Experts of a small language model: a softmax router, a variant of Adam for the experts.
Below are experts of layer 5 (counted from 0) of a mixture-of-experts language model. Rows are named router (the router's row for the expert), gate (a neuron's input weights, with its number), up (a neuron's input weights, with its number) and show model dimensions 0-191. Each number is 50 + 12 x the weight over its row's rms, rounded and kept within 0 to 99.
After each expert's rows: a language model's description of what the expert responds to. This comes from a sample of Wikipedia text that the model never trained on.

# expert 10
router:45 25 50 42 62 37 32 49 60 46 57 44 30 83 54 43 60 40 64 61 52 56 55 43 29 49 42 35 70 32 44 57 42 57 33 62 51 56 45 35 51 58 53 30 63 72 47 34 56 41 34 62 36 38 55 67 35 57 66 59 27 47 45 61 56 51 33 52 47 49 54 54 39 25 56 71 55 48 54 37 57 60 63 62 73 14 63 55 54 52 59 41 57 75 45 48 55 52 46 35 34 49 67 70 32 53 42 64 48 50 63 57 46 36 36 63 34 51 68 44 44 52 64 49 66 57 67 36 58 35 57 49 68 43 21 42 59 56 45 26 48 51 53 41 55 61 39 44 56 41 49 51 49 54 49 26 85 67 41 62 63 59 48 54 34 47 56 50 52 31 58 55 35 58 64 46 55 55 33 31 59 31 42 59 49 46 44 45 42 47 47 51
gate0:43 40 49 28 47 55 41 66 59 55 60 58 68 51 67 51 68 36 57 18 51 32 56 45 55 34 45 41 32 30 51 46 56 47 56 61 51 53 49 67 35 62 43 64 54 70 60 61 13 45 35 41 46 48 62 39 49 41 60 51 40 49 55 56 46 46 53 32 74 62 42 49 68 39 64 59 41 45 32 37 36 66 42 32 52 43 65 62 62 19 55 41 46 34 49 45 69 59 59 36 42 39 43 56 51 42 36 48 59 55 64 45 59 59 33 52 60 59 46 37 40 52 47 51 67 23 74 50 31 49 43 46 56 47 47 63 66 34 56 57 40 24 51 53 54 56 52 38 19 53 56 44 52 54 60 44 47 64 52 66 33 50 24 42 50 47 40 46 37 43 53 76 45 42 50 44 36 56 38 47 62 53 62 48 17 31 38 59 64 43 63 61
up0:65 58 45 55 71 45 46 42 60 51 49 54 48 51 64 35 26 59 58 45 43 50 48 32 45 45 33 72 65 44 51 44 61 49 53 49 60 29 38 50 67 63 39 28 56 35 39 56 56 54 51 52 26 76 43 41 67 38 60 36 64 46 89 47 69 49 46 43 64 60 30 69 53 51 51 48 42 60 37 41 47 52 51 57 78 41 52 40 57 56 55 34 53 43 55 41 37 34 35 47 63 64 64 79 46 58 54 63 65 41 45 38 62 61 54 38 35 39 52 32 43 66 69 39 57 53 91 53 53 41 57 48 66 61 57 57 54 67 62 50 45 58 49 42 60 55 48 63 40 36 56 70 51 51 50 67 65 67 42 61 47 58 60 48 61 31 72 41 51 62 39 42 62 57 76 51 54 59 45 31 69 50 42 31 66 48 64 61 60 45 55 38
It responds to: Adjective endings like -al, -ical, -ary, -ive completing words, plus topic words such as military, political, health, water, without.

# expert 17
router:45 46 54 43 56 74 48 56 48 49 41 76 49 54 55 45 34 61 38 41 52 27 51 73 40 56 52 58 82 48 63 54 32 51 67 38 39 51 53 53 53 45 50 42 53 65 37 64 45 59 52 56 58 56 41 37 47 35 58 27 38 59 46 66 47 52 52 45 63 46 47 44 63 51 42 32 45 57 47 53 56 56 52 48 52 62 59 61 63 61 45 44 56 52 50 59 36 76 48 70 36 41 66 36 47 30 55 57 39 58 63 41 60 45 60 48 73 67 75 56 38 41 49 55 38 40 18 46 42 44 57 54 30 34 43 83 53 40 38 55 53 34 55 59 50 40 46 76 32 50 68 66 42 58 56 40 36 59 51 41 84 45 48 46 43 51 30 43 42 41 77 51 57 61 67 39 08 58 61 68 50 45 39 44 55 75 38 49 45 49 43 41
gate0:31 44 57 43 50 57 57 51 65 59 41 54 55 42 43 54 45 61 50 33 41 30 35 56 44 22 77 63 60 51 66 40 58 57 47 72 50 70 55 24 53 59 49 56 34 23 39 64 52 54 48 57 65 49 46 48 59 44 32 45 44 52 41 43 42 64 31 44 52 44 39 47 57 24 72 58 27 56 47 39 47 41 47 36 56 64 48 67 44 31 40 44 52 54 34 48 51 49 60 49 66 57 51 68 48 64 32 63 49 60 45 51 49 43 49 77 67 63 75 18 45 53 33 48 48 66 53 34 43 56 50 56 59 41 38 67 54 42 73 55 47 51 61 54 59 53 57 54 30 70 57 48 44 45 32 52 55 45 53 42 57 52 37 56 40 48 46 51 68 26 36 47 46 33 26 45 64 57 55 69 54 47 41 44 67 45 56 73 88 27 40 37
up0:55 78 46 46 64 71 51 37 59 65 54 54 58 57 58 43 67 41 57 45 50 50 34 45 41 50 37 71 58 55 56 33 32 37 42 56 49 50 38 57 33 47 53 58 47 31 45 55 58 47 37 61 59 68 51 40 46 46 69 57 45 56 37 41 40 30 54 33 56 65 47 46 71 61 68 51 31 45 49 60 46 46 35 32 34 37 22 45 55 56 29 49 36 67 66 50 43 51 60 46 53 42 41 40 54 49 54 56 59 55 55 45 44 71 44 54 40 44 52 44 42 38 58 52 49 82 42 66 39 65 49 37 84 60 39 51 73 46 52 75 49 57 60 44 55 55 33 38 37 72 76 60 49 42 38 45 56 67 54 47 61 62 68 60 59 74 51 65 45 61 44 85 45 33 47 54 30 52 64 67 75 66 44 45 59 52 54 49 32 44 49 70
It responds to: Ending pieces of surnames and proper names, such as An-ker, Tur-ner, Bun-ker, plus infobox labels like Senior, Occupation, Mayor.

# expert 56
router:59 59 33 46 64 36 55 60 56 37 54 59 35 52 49 49 36 60 50 42 40 52 47 65 39 58 40 59 43 34 59 65 50 62 71 44 42 36 34 52 73 49 61 35 79 56 46 60 64 65 48 68 54 46 48 54 51 33 59 69 39 54 63 65 48 58 48 30 31 35 57 31 52 41 57 44 53 62 50 47 74 68 52 56 64 54 83 52 38 42 85 49 45 21 84 49 57 41 65 52 31 71 52 54 54 52 49 45 30 55 36 26 61 50 63 67 40 56 35 48 71 35 50 52 73 67 53 47 53 50 42 60 45 46 38 65 40 64 54 68 60 54 62 37 64 50 47 73 45 50 52 56 57 48 43 36 52 65 53 58 41 35 25 33 37 59 51 49 62 50 52 32 43 64 37 54 48 56 44 38 42 56 41 67 49 52 30 45 50 45 31 62
gate0:67 69 68 35 36 72 57 51 65 42 42 53 59 43 41 56 59 43 51 44 62 61 43 54 44 37 51 73 40 37 55 65 57 58 45 53 70 44 60 24 55 37 31 58 50 40 57 56 40 30 32 29 36 48 68 34 50 62 55 46 43 55 37 39 68 45 52 40 56 48 51 47 31 74 36 43 43 38 30 42 35 41 46 35 50 51 52 53 50 56 39 46 35 34 66 60 61 71 48 60 55 54 58 37 56 30 38 50 57 41 66 33 47 42 72 46 28 38 66 50 59 42 40 72 54 67 41 39 63 64 57 51 40 57 38 64 36 51 46 57 48 61 60 28 43 46 50 51 29 58 35 41 74 63 72 49 45 52 38 52 57 49 53 53 31 43 72 31 67 66 46 61 45 49 25 40 38 64 52 46 36 65 33 52 47 60 55 39 86 37 57 56
up0:39 47 57 43 69 30 48 44 46 47 68 38 51 48 63 63 51 83 56 60 53 57 30 65 65 52 67 49 59 58 30 64 40 56 57 36 51 40 56 59 52 71 71 27 43 46 64 56 59 48 46 54 42 69 64 51 28 71 57 57 36 58 48 35 24 54 47 56 54 46 69 50 58 34 55 74 74 41 80 38 41 54 57 36 66 61 46 51 61 65 52 38 68 60 73 60 54 52 72 43 50 51 47 69 39 40 63 52 47 40 55 46 58 43 55 19 60 37 52 37 34 64 40 48 53 31 58 45 59 64 55 49 45 62 27 57 41 49 31 47 33 45 68 58 66 45 58 43 50 67 61 45 51 49 56 53 58 75 63 59 41 52 57 46 31 53 65 43 77 44 50 46 43 65 19 70 62 54 59 46 61 43 56 43 61 50 44 41 47 47 40 46
It responds to: Equals signs closing section headings (== Hazards ==) and past-tense endings -ed, -led, -ted, plus verbs like joined, succeeded, promoted.

# expert 48
router:35 56 38 25 59 58 58 44 54 32 52 35 37 69 67 71 38 93 45 53 71 45 68 43 47 59 36 47 26 14 58 73 63 73 64 37 41 45 57 49 53 35 41 41 45 58 35 29 65 54 50 56 47 67 58 48 54 55 40 67 33 41 42 70 56 53 49 62 59 56 39 23 53 39 54 50 57 60 54 47 54 43 56 51 45 49 71 74 60 50 42 56 59 23 49 49 59 64 56 57 48 60 57 66 44 73 58 48 60 78 60 45 52 61 41 52 69 42 57 46 67 55 45 52 35 55 52 46 41 49 56 62 52 52 50 62 56 49 52 40 59 41 59 29 50 51 31 41 33 53 62 49 47 57 34 34 68 75 54 51 43 50 45 45 33 61 38 51 54 41 57 50 45 50 49 47 34 62 59 51 37 41 55 58 40 56 51 27 72 30 67 43
gate0:40 60 54 55 50 41 59 45 31 53 40 60 37 56 77 59 47 65 66 52 46 56 34 60 74 51 62 59 45 40 37 55 55 56 66 62 40 54 49 63 59 33 40 47 67 51 27 63 55 67 49 42 34 41 67 60 65 33 54 84 35 44 49 63 12 47 47 42 48 58 40 61 39 43 46 51 40 50 44 52 37 67 41 60 36 50 50 50 45 50 52 25 52 52 28 61 49 41 57 43 53 45 47 47 51 41 27 32 48 61 78 54 46 51 47 51 48 87 59 42 69 59 31 54 46 29 42 34 57 62 45 58 36 63 66 31 65 57 57 32 60 43 49 45 47 55 49 23 68 65 68 37 54 51 45 46 63 51 37 50 49 48 62 37 48 49 55 51 42 51 61 43 37 63 35 58 43 56 50 48 64 41 47 47 63 17 28 62 64 63 37 70
up0:48 55 62 49 43 82 34 55 42 53 41 41 62 51 53 33 45 50 56 49 55 39 58 47 41 53 44 64 42 56 64 37 76 50 60 70 49 46 57 27 60 50 56 70 47 41 57 39 52 34 49 47 53 72 65 69 36 65 52 36 67 64 49 39 53 38 27 50 76 43 21 49 47 48 55 63 41 52 28 81 54 40 56 68 79 60 43 53 49 53 51 44 43 54 58 65 57 46 54 62 52 44 49 38 55 50 56 49 75 40 42 59 52 62 55 54 34 59 60 27 59 53 81 50 57 32 84 38 50 55 38 53 50 75 54 53 59 65 52 54 56 36 50 42 28 49 40 59 43 44 29 62 50 50 56 44 37 57 66 53 47 67 55 36 65 53 38 53 38 68 43 46 34 48 44 61 34 45 58 71 39 33 78 46 54 62 62 67 67 37 53 59
It responds to: Adjective and participle endings like ular in Popular, ified, plus and, or, such, various, different in lists.

# expert 52
router:25 70 52 60 36 43 38 51 81 59 59 62 64 53 62 75 38 66 48 54 39 47 42 54 50 46 62 65 60 48 51 41 53 63 64 41 51 49 49 53 48 63 54 66 40 49 54 41 26 49 52 53 57 66 36 80 56 74 36 55 77 34 52 59 59 46 26 41 48 39 50 55 49 72 50 45 38 45 36 49 72 56 52 35 54 53 43 55 35 57 52 55 39 56 50 57 32 67 55 52 51 42 62 44 57 61 41 62 86 49 67 53 67 63 69 41 47 61 33 73 55 30 56 29 43 54 47 36 30 80 24 49 49 54 36 62 59 70 57 61 53 47 51 64 37 52 59 40 65 74 45 58 41 55 52 66 57 49 44 59 55 75 46 43 57 55 52 46 57 40 43 48 53 52 76 47 52 72 48 53 38 36 56 63 33 56 43 57 51 60 48 70
gate0:40 65 64 38 55 43 46 40 48 35 50 68 47 41 37 42 50 69 40 66 24 29 52 20 31 65 59 34 58 51 51 44 43 45 38 62 46 58 38 54 53 63 46 43 47 49 61 53 46 29 37 55 84 36 57 72 61 40 39 57 51 61 53 80 43 41 70 53 48 25 56 50 39 36 51 50 49 51 48 52 48 52 53 68 42 50 51 66 39 37 56 57 32 29 61 59 71 35 57 54 48 45 47 59 49 47 39 51 61 71 14 53 66 46 51 39 42 41 41 55 72 57 43 32 43 57 40 44 45 53 31 42 47 32 54 62 70 37 43 67 67 56 55 38 63 51 44 43 48 62 42 63 46 42 68 71 45 50 27 56 54 59 58 42 38 41 39 61 48 52 40 31 43 48 45 50 64 49 73 71 38 63 39 47 46 30 29 22 46 37 49 38
up0:34 59 82 49 56 55 57 49 54 19 51 39 69 36 50 59 32 58 23 69 37 39 56 24 26 70 66 30 54 58 52 46 65 46 36 59 59 52 46 59 54 61 52 67 40 52 49 60 37 38 50 43 82 43 57 66 62 56 40 41 61 53 55 53 50 44 72 53 50 40 55 57 50 45 47 51 29 42 41 35 65 53 59 51 63 70 50 50 35 44 61 49 41 73 36 49 50 48 36 69 54 53 38 29 32 51 62 69 42 63 26 37 67 44 67 45 31 50 19 62 66 47 75 51 42 44 46 61 47 60 39 50 64 42 39 62 47 45 52 46 56 45 52 48 50 50 55 46 55 44 45 47 58 29 63 51 44 54 27 74 45 65 70 49 52 48 63 54 56 67 59 40 40 54 63 41 66 47 67 68 37 43 62 62 41 34 39 42 49 39 36 44
It responds to: Mid-word pieces ending in s such as ns, ils, ps, ins in names, URLs and taxa, plus sal, mar, and date slashes.

# expert 63
router:50 30 63 27 40 67 51 48 39 47 43 53 54 62 57 57 67 43 62 57 60 65 57 43 59 56 37 45 58 55 74 31 57 76 65 43 50 55 70 58 56 40 55 49 55 68 55 69 61 49 49 48 57 36 54 48 64 59 56 35 37 71 56 60 53 28 48 68 51 60 46 55 59 51 46 30 30 73 45 46 68 24 32 46 38 64 51 60 53 43 33 30 72 31 58 55 48 38 40 51 55 50 51 45 31 32 43 51 44 43 43 66 38 37 30 43 61 36 42 44 48 56 55 62 54 33 67 60 46 52 64 44 58 52 64 50 55 66 62 45 45 58 45 85 53 41 47 57 70 53 49 48 50 51 59 32 39 67 51 57 68 65 43 34 50 80 57 64 37 58 33 28 58 45 36 42 53 45 61 62 68 61 41 46 47 62 81 44 49 71 30 44
gate0:26 55 72 43 44 69 46 61 42 42 53 48 53 64 59 59 51 42 50 45 47 45 54 26 42 70 56 75 57 37 65 46 46 43 64 44 42 43 36 51 35 32 51 37 52 50 60 77 48 49 58 40 47 63 51 31 40 45 76 55 37 53 49 39 33 34 57 44 58 53 47 38 64 46 67 19 39 47 53 54 70 40 48 42 72 55 34 61 40 58 42 53 56 44 65 60 48 41 31 45 41 55 47 62 56 52 68 58 60 55 68 65 51 54 38 51 53 49 61 32 43 50 72 30 57 54 46 55 43 46 39 66 49 57 47 47 55 87 58 48 46 62 34 45 34 35 42 43 48 67 60 60 59 46 49 40 38 53 38 43 74 74 59 66 46 61 66 22 48 51 59 50 58 57 54 39 50 62 64 12 67 64 28 51 36 42 77 52 43 45 43 41
up0:50 48 45 65 44 60 47 47 62 60 60 44 44 52 22 30 46 61 51 59 49 48 62 45 46 57 54 54 63 49 54 46 35 36 47 35 39 50 32 44 46 55 53 43 72 60 26 49 52 28 43 37 37 56 80 53 65 75 66 47 64 54 26 54 49 31 65 40 47 70 66 55 54 44 47 54 19 45 62 52 49 35 49 49 62 44 59 60 39 67 66 44 50 59 64 55 49 49 47 58 39 58 57 24 63 42 55 47 67 49 61 53 64 71 62 34 59 58 54 73 46 46 50 47 55 50 52 59 33 48 41 39 45 55 46 39 29 61 38 69 42 52 52 53 62 35 56 36 63 62 63 50 64 56 46 38 52 67 35 63 48 47 53 46 29 51 48 31 69 52 67 64 67 35 43 40 53 57 55 42 15 60 20 70 23 45 69 43 39 43 38 69
It responds to: Final letters and endings of Spanish, Portuguese and Slavic names, such as -ez, -ić, -o and -z, plus names like José and Juan.

# expert 41
router:64 64 59 45 61 45 65 51 60 43 64 62 65 42 50 43 46 57 52 52 44 56 10 42 34 68 70 34 74 51 54 40 62 52 60 62 30 71 66 71 56 57 39 62 71 46 53 43 70 51 38 78 33 52 71 44 45 46 58 75 34 48 60 43 47 57 55 66 79 76 56 47 47 50 48 52 39 55 59 52 66 41 35 81 59 45 38 55 41 57 63 70 49 41 45 61 39 40 48 42 62 73 56 48 53 43 64 37 39 58 61 40 37 61 43 53 40 47 45 41 36 53 36 48 37 57 51 41 40 20 56 55 41 59 65 56 49 62 45 63 47 47 34 45 64 50 55 41 53 46 32 44 46 66 37 45 37 50 34 69 54 32 37 38 45 38 68 36 57 42 67 57 48 54 53 20 59 47 64 47 45 60 43 35 38 45 40 54 57 51 42 70
gate1:44 60 35 50 47 59 66 53 44 26 66 78 52 32 57 41 63 39 44 33 62 70 47 46 49 54 56 45 35 52 46 54 55 40 42 50 44 49 48 55 32 68 62 56 52 51 67 61 57 42 58 54 43 60 48 28 35 50 64 65 39 61 74 61 59 40 54 45 57 45 33 25 76 45 57 49 43 49 44 38 54 57 41 47 49 38 58 20 81 71 63 54 46 39 44 66 61 19 49 88 64 49 65 48 31 63 46 77 41 34 63 66 45 44 55 40 40 58 46 49 39 50 42 82 36 27 50 32 50 63 60 46 66 63 43 46 40 30 43 53 30 56 60 59 55 44 60 44 33 40 57 66 44 53 34 48 37 67 58 66 64 49 37 63 48 47 53 48 59 50 68 49 37 39 34 49 46 36 52 51 52 51 62 42 46 59 49 51 34 40 54 51
up1:54 44 72 49 66 45 16 27 62 56 31 32 46 59 66 50 38 45 57 62 44 50 69 45 56 59 34 60 49 64 52 16 56 44 46 50 55 47 46 67 71 33 32 58 55 53 42 43 52 73 68 38 44 50 43 70 50 56 51 40 64 44 35 36 41 55 47 49 53 48 51 61 39 57 43 34 56 47 30 62 44 36 60 56 64 85 38 58 24 42 39 50 51 52 55 45 21 75 42 49 34 56 45 47 83 41 51 21 63 58 51 50 50 56 58 58 36 41 45 51 62 77 74 48 53 57 46 58 53 39 61 58 45 56 70 44 56 40 56 48 65 55 52 55 52 56 56 36 53 40 59 48 56 40 66 44 48 41 36 38 50 51 48 30 62 48 55 53 35 67 32 48 60 46 70 43 43 57 48 39 50 49 16 39 65 62 43 53 59 69 49 61
It responds to: Function words inside verb phrases, such as at, not, would, still, never, originally, -ly endings, and the t of can't or couldn't.

# expert 62
router:40 38 53 62 40 54 60 46 52 54 48 59 45 69 42 33 38 61 65 34 57 50 58 53 57 22 58 47 60 47 51 45 40 44 68 58 62 62 32 30 78 56 59 43 59 60 41 38 50 36 60 46 77 43 24 48 38 48 50 52 34 40 51 41 50 65 54 67 50 45 74 42 55 47 52 59 55 51 65 41 46 62 47 52 47 33 56 74 40 49 40 38 60 50 53 46 52 62 57 64 48 55 42 47 21 65 26 65 28 43 56 34 54 50 46 37 50 27 44 51 51 52 55 28 39 61 39 70 60 39 48 41 53 58 53 52 62 58 63 44 42 46 58 70 28 52 33 60 70 59 52 53 59 50 74 55 38 43 42 47 54 38 65 37 24 27 44 50 61 37 76 42 55 32 46 58 54 73 43 53 45 47 62 79 44 66 66 65 61 38 32 24
gate0:60 43 71 45 41 67 57 71 59 55 71 52 52 71 34 56 33 30 47 46 46 47 40 74 55 31 61 50 47 47 00 58 57 44 57 58 61 57 39 40 44 53 27 55 57 61 60 42 42 50 47 49 62 48 41 39 49 48 56 54 57 25 50 51 56 41 48 58 51 38 54 44 45 54 68 50 64 53 54 35 44 71 56 26 67 26 47 65 52 57 38 47 70 29 45 26 44 35 41 45 32 59 53 51 29 64 45 69 59 60 32 41 42 37 46 46 47 40 56 28 53 36 50 47 61 74 57 52 51 61 57 58 25 51 42 55 56 74 75 25 40 49 55 42 54 40 48 53 36 54 60 57 37 38 51 45 59 78 51 46 61 34 66 51 55 51 50 49 36 65 58 60 45 54 63 62 58 46 27 38 57 52 50 60 59 53 56 22 44 42 57 44
up0:48 59 35 48 63 42 60 40 34 35 58 60 52 48 57 57 41 43 30 37 39 52 59 42 41 72 50 31 53 50 53 44 24 69 38 32 52 47 47 57 56 28 50 49 48 50 54 51 36 41 43 52 32 32 43 43 39 47 56 53 59 53 26 55 38 58 46 52 49 53 31 44 65 56 54 60 60 30 60 73 33 57 69 60 53 50 45 42 59 42 44 65 48 54 71 49 63 43 77 42 65 43 63 55 48 55 72 46 54 54 55 48 49 52 49 56 51 52 36 59 49 72 75 46 56 13 51 37 48 44 55 55 33 68 48 18 51 40 58 37 43 36 48 55 41 61 66 49 61 45 37 42 60 55 42 35 49 52 80 51 12 46 50 68 44 35 64 72 67 47 30 41 34 47 54 55 61 56 81 71 52 55 41 55 54 66 30 52 42 41 43 36
It responds to: Prepositions and articles in academic and career biographies, especially professor of, PhD in, attended, studied, plus infobox labels like Awards and Career.

# expert 22
router:38 58 42 46 36 55 31 50 57 51 60 61 46 46 45 46 62 31 44 54 46 48 41 47 43 54 49 66 43 40 26 36 62 85 75 39 72 66 56 50 52 59 60 54 50 45 47 34 53 71 51 65 47 68 62 48 52 43 70 39 48 49 52 65 55 53 46 49 53 45 55 57 69 54 51 53 55 63 41 62 60 52 38 28 54 45 49 45 56 63 60 45 52 28 53 42 39 77 63 53 40 71 67 38 92 65 36 35 58 39 61 51 41 57 58 25 55 43 43 45 14 49 11 40 47 34 58 39 39 48 49 53 53 61 60 61 48 41 61 40 57 64 60 64 28 47 58 61 51 35 57 59 53 49 38 72 38 40 52 66 53 48 37 41 36 43 50 51 64 69 62 40 52 38 28 40 60 42 47 42 56 41 47 58 49 49 58 48 17 52 49 62
gate0:45 40 24 52 47 42 67 58 52 66 57 55 53 34 26 67 66 46 67 53 47 39 47 37 38 36 54 56 55 48 35 35 24 56 39 46 45 52 59 53 41 38 47 34 58 58 37 62 44 37 49 32 63 31 46 50 29 41 48 77 65 52 43 48 31 31 52 61 69 63 53 23 40 45 50 51 41 58 55 28 54 66 55 62 42 46 69 54 58 37 56 44 57 36 43 34 37 36 40 61 54 56 69 63 51 50 47 65 36 20 59 36 43 60 38 67 33 60 65 76 53 64 53 52 27 56 39 29 22 57 63 42 41 59 45 50 36 74 38 52 58 49 41 51 54 59 46 47 51 59 38 45 61 43 72 56 52 23 42 39 36 51 55 70 69 56 53 51 46 50 49 57 31 55 37 55 74 47 41 63 52 54 56 74 39 38 33 52 56 48 43 45
up0:58 44 45 46 34 54 65 54 58 52 57 65 46 44 46 34 72 42 44 73 35 42 51 51 57 48 50 49 54 18 41 53 67 61 55 52 55 47 47 62 64 72 61 60 41 56 36 37 61 64 52 55 48 59 52 64 31 53 49 62 59 46 53 49 37 44 48 50 45 41 56 41 41 64 32 60 65 42 35 61 50 54 30 37 59 54 56 36 82 61 66 49 32 50 40 50 46 58 57 49 55 51 36 57 67 76 51 23 46 45 69 28 44 51 28 30 34 50 48 32 45 50 43 31 52 46 52 43 58 53 62 55 50 52 46 29 46 51 61 49 65 62 19 50 63 74 59 57 39 48 71 56 62 52 68 58 19 45 49 62 27 38 41 49 36 66 66 49 37 55 63 44 49 66 55 59 44 50 55 64 60 51 26 58 60 64 46 50 25 38 56 85
It responds to: Short opening or middle fragments of words still being spelled out, especially initial h, as in h|ugs, men|ti|on, phil|os|ophy.

# expert 61
router:55 66 47 37 49 54 57 60 63 31 47 54 50 46 21 63 60 63 47 66 37 44 67 61 47 42 39 51 59 38 54 43 62 58 45 29 69 33 76 67 50 41 44 62 45 43 44 44 43 48 33 49 30 57 17 32 46 44 41 41 48 63 55 52 36 40 69 50 55 60 55 58 24 54 52 41 42 60 38 33 60 57 65 59 68 45 58 56 58 77 63 71 51 32 47 59 57 50 48 53 51 34 72 48 66 55 54 59 58 51 48 42 57 55 66 56 29 73 56 65 61 51 45 59 55 46 39 62 57 69 37 49 42 56 52 56 58 67 60 43 41 45 56 30 31 52 50 56 43 22 46 52 23 44 49 42 55 48 56 52 54 39 52 42 61 59 29 50 36 57 18 38 73 48 55 31 51 64 43 84 37 41 51 45 58 57 36 52 50 22 60 59
gate0:32 51 46 56 41 44 25 57 50 55 18 74 50 47 52 35 26 52 48 31 56 38 52 57 57 35 46 56 53 28 37 46 51 43 58 42 54 49 54 61 43 76 62 64 39 24 52 45 58 48 59 55 39 34 62 61 55 31 64 50 44 54 67 33 55 45 63 62 56 62 58 46 70 64 45 58 47 39 69 63 41 58 42 61 55 47 76 46 53 36 46 59 26 35 64 67 57 70 63 42 67 69 64 38 57 40 60 51 35 75 39 27 45 39 61 34 47 43 60 50 40 37 54 48 50 60 36 63 30 47 39 68 57 33 55 54 43 41 52 21 61 52 36 52 40 53 63 60 61 27 31 66 56 59 57 32 45 39 48 55 57 65 71 33 43 55 55 71 50 50 50 15 57 49 55 54 59 49 49 48 38 44 61 61 62 56 53 36 52 56 67 47
up0:29 31 56 54 66 51 30 43 30 63 56 64 55 42 36 59 53 54 50 41 45 48 51 46 42 66 52 72 55 61 61 40 54 38 50 45 36 53 39 35 51 49 69 61 39 40 32 54 50 59 41 57 40 49 56 41 48 56 62 56 51 55 37 49 25 62 72 24 56 25 58 48 63 51 60 52 58 40 63 62 28 60 42 38 38 37 59 64 41 39 41 65 71 33 43 48 35 52 17 53 36 64 40 34 38 58 40 46 49 40 69 56 50 62 52 74 50 52 61 66 59 54 49 29 44 27 36 51 48 58 66 53 45 38 24 59 42 40 43 42 48 29 37 69 47 43 70 48 51 47 53 53 41 56 45 60 25 35 50 61 57 40 47 45 54 60 75 66 36 45 43 69 51 74 51 70 44 59 41 69 55 81 28 45 63 52 65 51 56 60 52 48
It responds to: Internal pieces of proper names and words after a first fragment, such as Ham-pt-on, Inc-h, Ni-pp-on, Ben-net.

# expert 0
router:60 40 60 23 56 56 36 41 47 30 52 56 23 63 54 61 54 49 56 65 57 64 49 53 41 68 53 56 81 50 34 35 54 52 49 30 61 78 36 57 50 44 45 54 49 64 46 65 75 47 57 43 58 61 47 38 31 47 60 42 53 65 32 58 54 41 52 38 49 43 68 45 47 26 38 46 58 66 60 52 57 49 40 61 32 64 27 42 40 52 41 55 41 44 57 61 57 36 42 62 46 60 59 48 51 57 51 37 42 50 72 61 23 30 56 28 38 32 66 55 36 50 48 62 47 31 69 67 29 62 73 51 42 58 66 64 45 65 39 49 43 65 46 67 43 55 57 58 64 51 52 40 34 54 66 45 48 61 38 58 38 82 43 30 42 63 52 47 35 62 58 45 64 43 72 32 56 40 45 38 54 53 43 62 27 57 48 63 42 42 39 63
gate1:58 47 50 63 33 39 62 50 56 55 72 44 48 57 36 34 61 58 60 55 27 54 50 63 67 50 64 58 46 51 40 55 51 43 33 53 56 34 41 58 63 73 44 46 23 55 57 35 45 56 38 37 27 38 65 50 50 42 54 30 27 58 62 48 37 65 72 60 52 66 50 29 53 49 35 77 51 65 57 67 41 55 37 41 53 19 36 57 51 40 49 55 51 60 80 63 38 41 59 19 43 56 56 71 72 53 70 54 45 38 54 58 55 48 32 36 55 51 64 46 28 56 43 60 62 33 58 52 57 37 55 52 49 50 67 78 68 50 51 62 59 60 50 62 43 40 31 54 39 54 62 50 46 61 65 56 39 33 36 47 52 35 52 45 41 34 40 69 52 49 64 26 34 66 39 48 51 43 46 60 39 60 58 47 53 62 26 44 30 53 43 49
up1:37 47 52 53 63 50 56 45 36 38 48 53 50 46 44 33 59 57 42 40 73 27 64 60 48 25 52 37 46 60 43 54 60 32 33 48 42 50 29 47 36 44 52 44 35 29 23 49 43 50 38 63 62 63 37 57 42 58 55 64 49 51 37 44 51 38 24 45 53 50 42 58 67 50 61 40 39 42 47 53 36 51 54 49 46 59 61 27 46 60 45 44 48 49 22 38 49 63 49 62 51 36 43 53 42 49 61 59 66 51 50 42 52 51 72 70 47 54 42 72 65 59 53 34 46 61 30 53 65 64 40 47 55 45 54 39 39 41 42 41 60 45 70 52 40 76 70 59 32 41 78 52 55 51 37 44 66 47 47 50 50 52 70 75 80 62 55 35 43 47 52 72 67 33 47 51 54 67 62 29 44 70 65 61 71 47 71 42 57 76 61 25
It responds to: Word-final pieces of French, Latin and other foreign names and taxa, such as é in Alizé, ère, de in Ermengarde de.

# expert 38
router:57 41 53 51 44 37 57 50 63 50 44 42 67 42 47 46 50 65 49 58 64 49 62 39 52 40 35 56 50 41 78 48 56 52 58 47 30 62 66 53 42 62 68 48 53 44 48 57 57 39 57 44 47 64 70 39 51 36 38 41 49 43 64 61 56 51 45 49 58 48 39 44 52 45 57 44 74 47 35 63 75 66 37 54 62 37 57 62 52 47 60 50 54 52 51 59 42 41 41 36 45 45 18 71 56 55 56 65 35 50 62 65 68 42 47 54 35 72 33 76 65 53 41 51 60 44 62 58 39 52 53 48 46 41 54 52 59 72 54 41 59 30 43 22 71 35 37 63 56 42 61 32 31 43 26 38 56 59 36 30 24 48 38 19 41 82 63 63 42 69 40 53 60 47 69 57 59 48 58 41 61 36 48 53 50 27 49 40 76 37 73 61
gate0:66 50 40 48 59 65 71 37 53 67 36 36 35 40 66 35 66 61 58 54 61 54 51 45 43 45 52 49 47 47 62 71 51 45 48 33 56 22 29 39 53 68 48 62 56 34 31 74 44 59 58 44 45 56 50 53 36 36 27 46 49 57 47 74 52 57 52 35 46 49 62 33 79 55 69 70 49 47 40 51 63 51 51 49 38 51 38 46 35 33 64 75 56 56 62 55 32 83 50 54 67 30 32 42 47 62 65 52 55 53 60 34 62 49 64 51 55 66 27 50 57 45 61 41 57 58 59 58 42 64 67 40 65 63 51 35 34 57 43 54 53 46 77 44 64 42 54 77 56 48 39 41 39 43 54 60 52 38 33 44 42 49 49 48 53 36 62 75 66 48 70 32 57 54 53 60 64 48 42 40 48 36 25 56 59 65 56 49 52 34 43 42
up0:49 54 34 49 40 52 47 45 31 60 33 57 47 45 42 43 62 57 71 64 36 39 17 50 67 41 67 60 73 42 48 62 71 55 49 63 39 43 54 38 56 59 37 27 58 37 53 43 59 48 38 49 54 25 49 46 42 39 51 49 41 54 55 50 52 49 55 42 29 43 68 18 68 49 66 50 50 42 65 38 47 58 47 49 31 56 71 54 35 47 28 58 37 45 54 59 38 73 38 40 50 69 35 57 48 60 59 58 63 66 49 52 41 60 50 57 64 57 34 44 52 60 25 45 60 46 60 41 55 63 40 48 49 50 56 57 35 74 63 30 35 37 56 54 40 37 47 57 49 70 27 36 85 40 20 41 42 27 51 45 23 36 43 33 50 59 43 56 48 43 49 51 42 44 45 59 43 54 52 41 61 72 49 45 54 69 64 39 67 44 46 38
It responds to: Past participles and verbs of creation or transfer after was, to or and, such as built, designed, founded, sold, established, plus some mid-word pieces.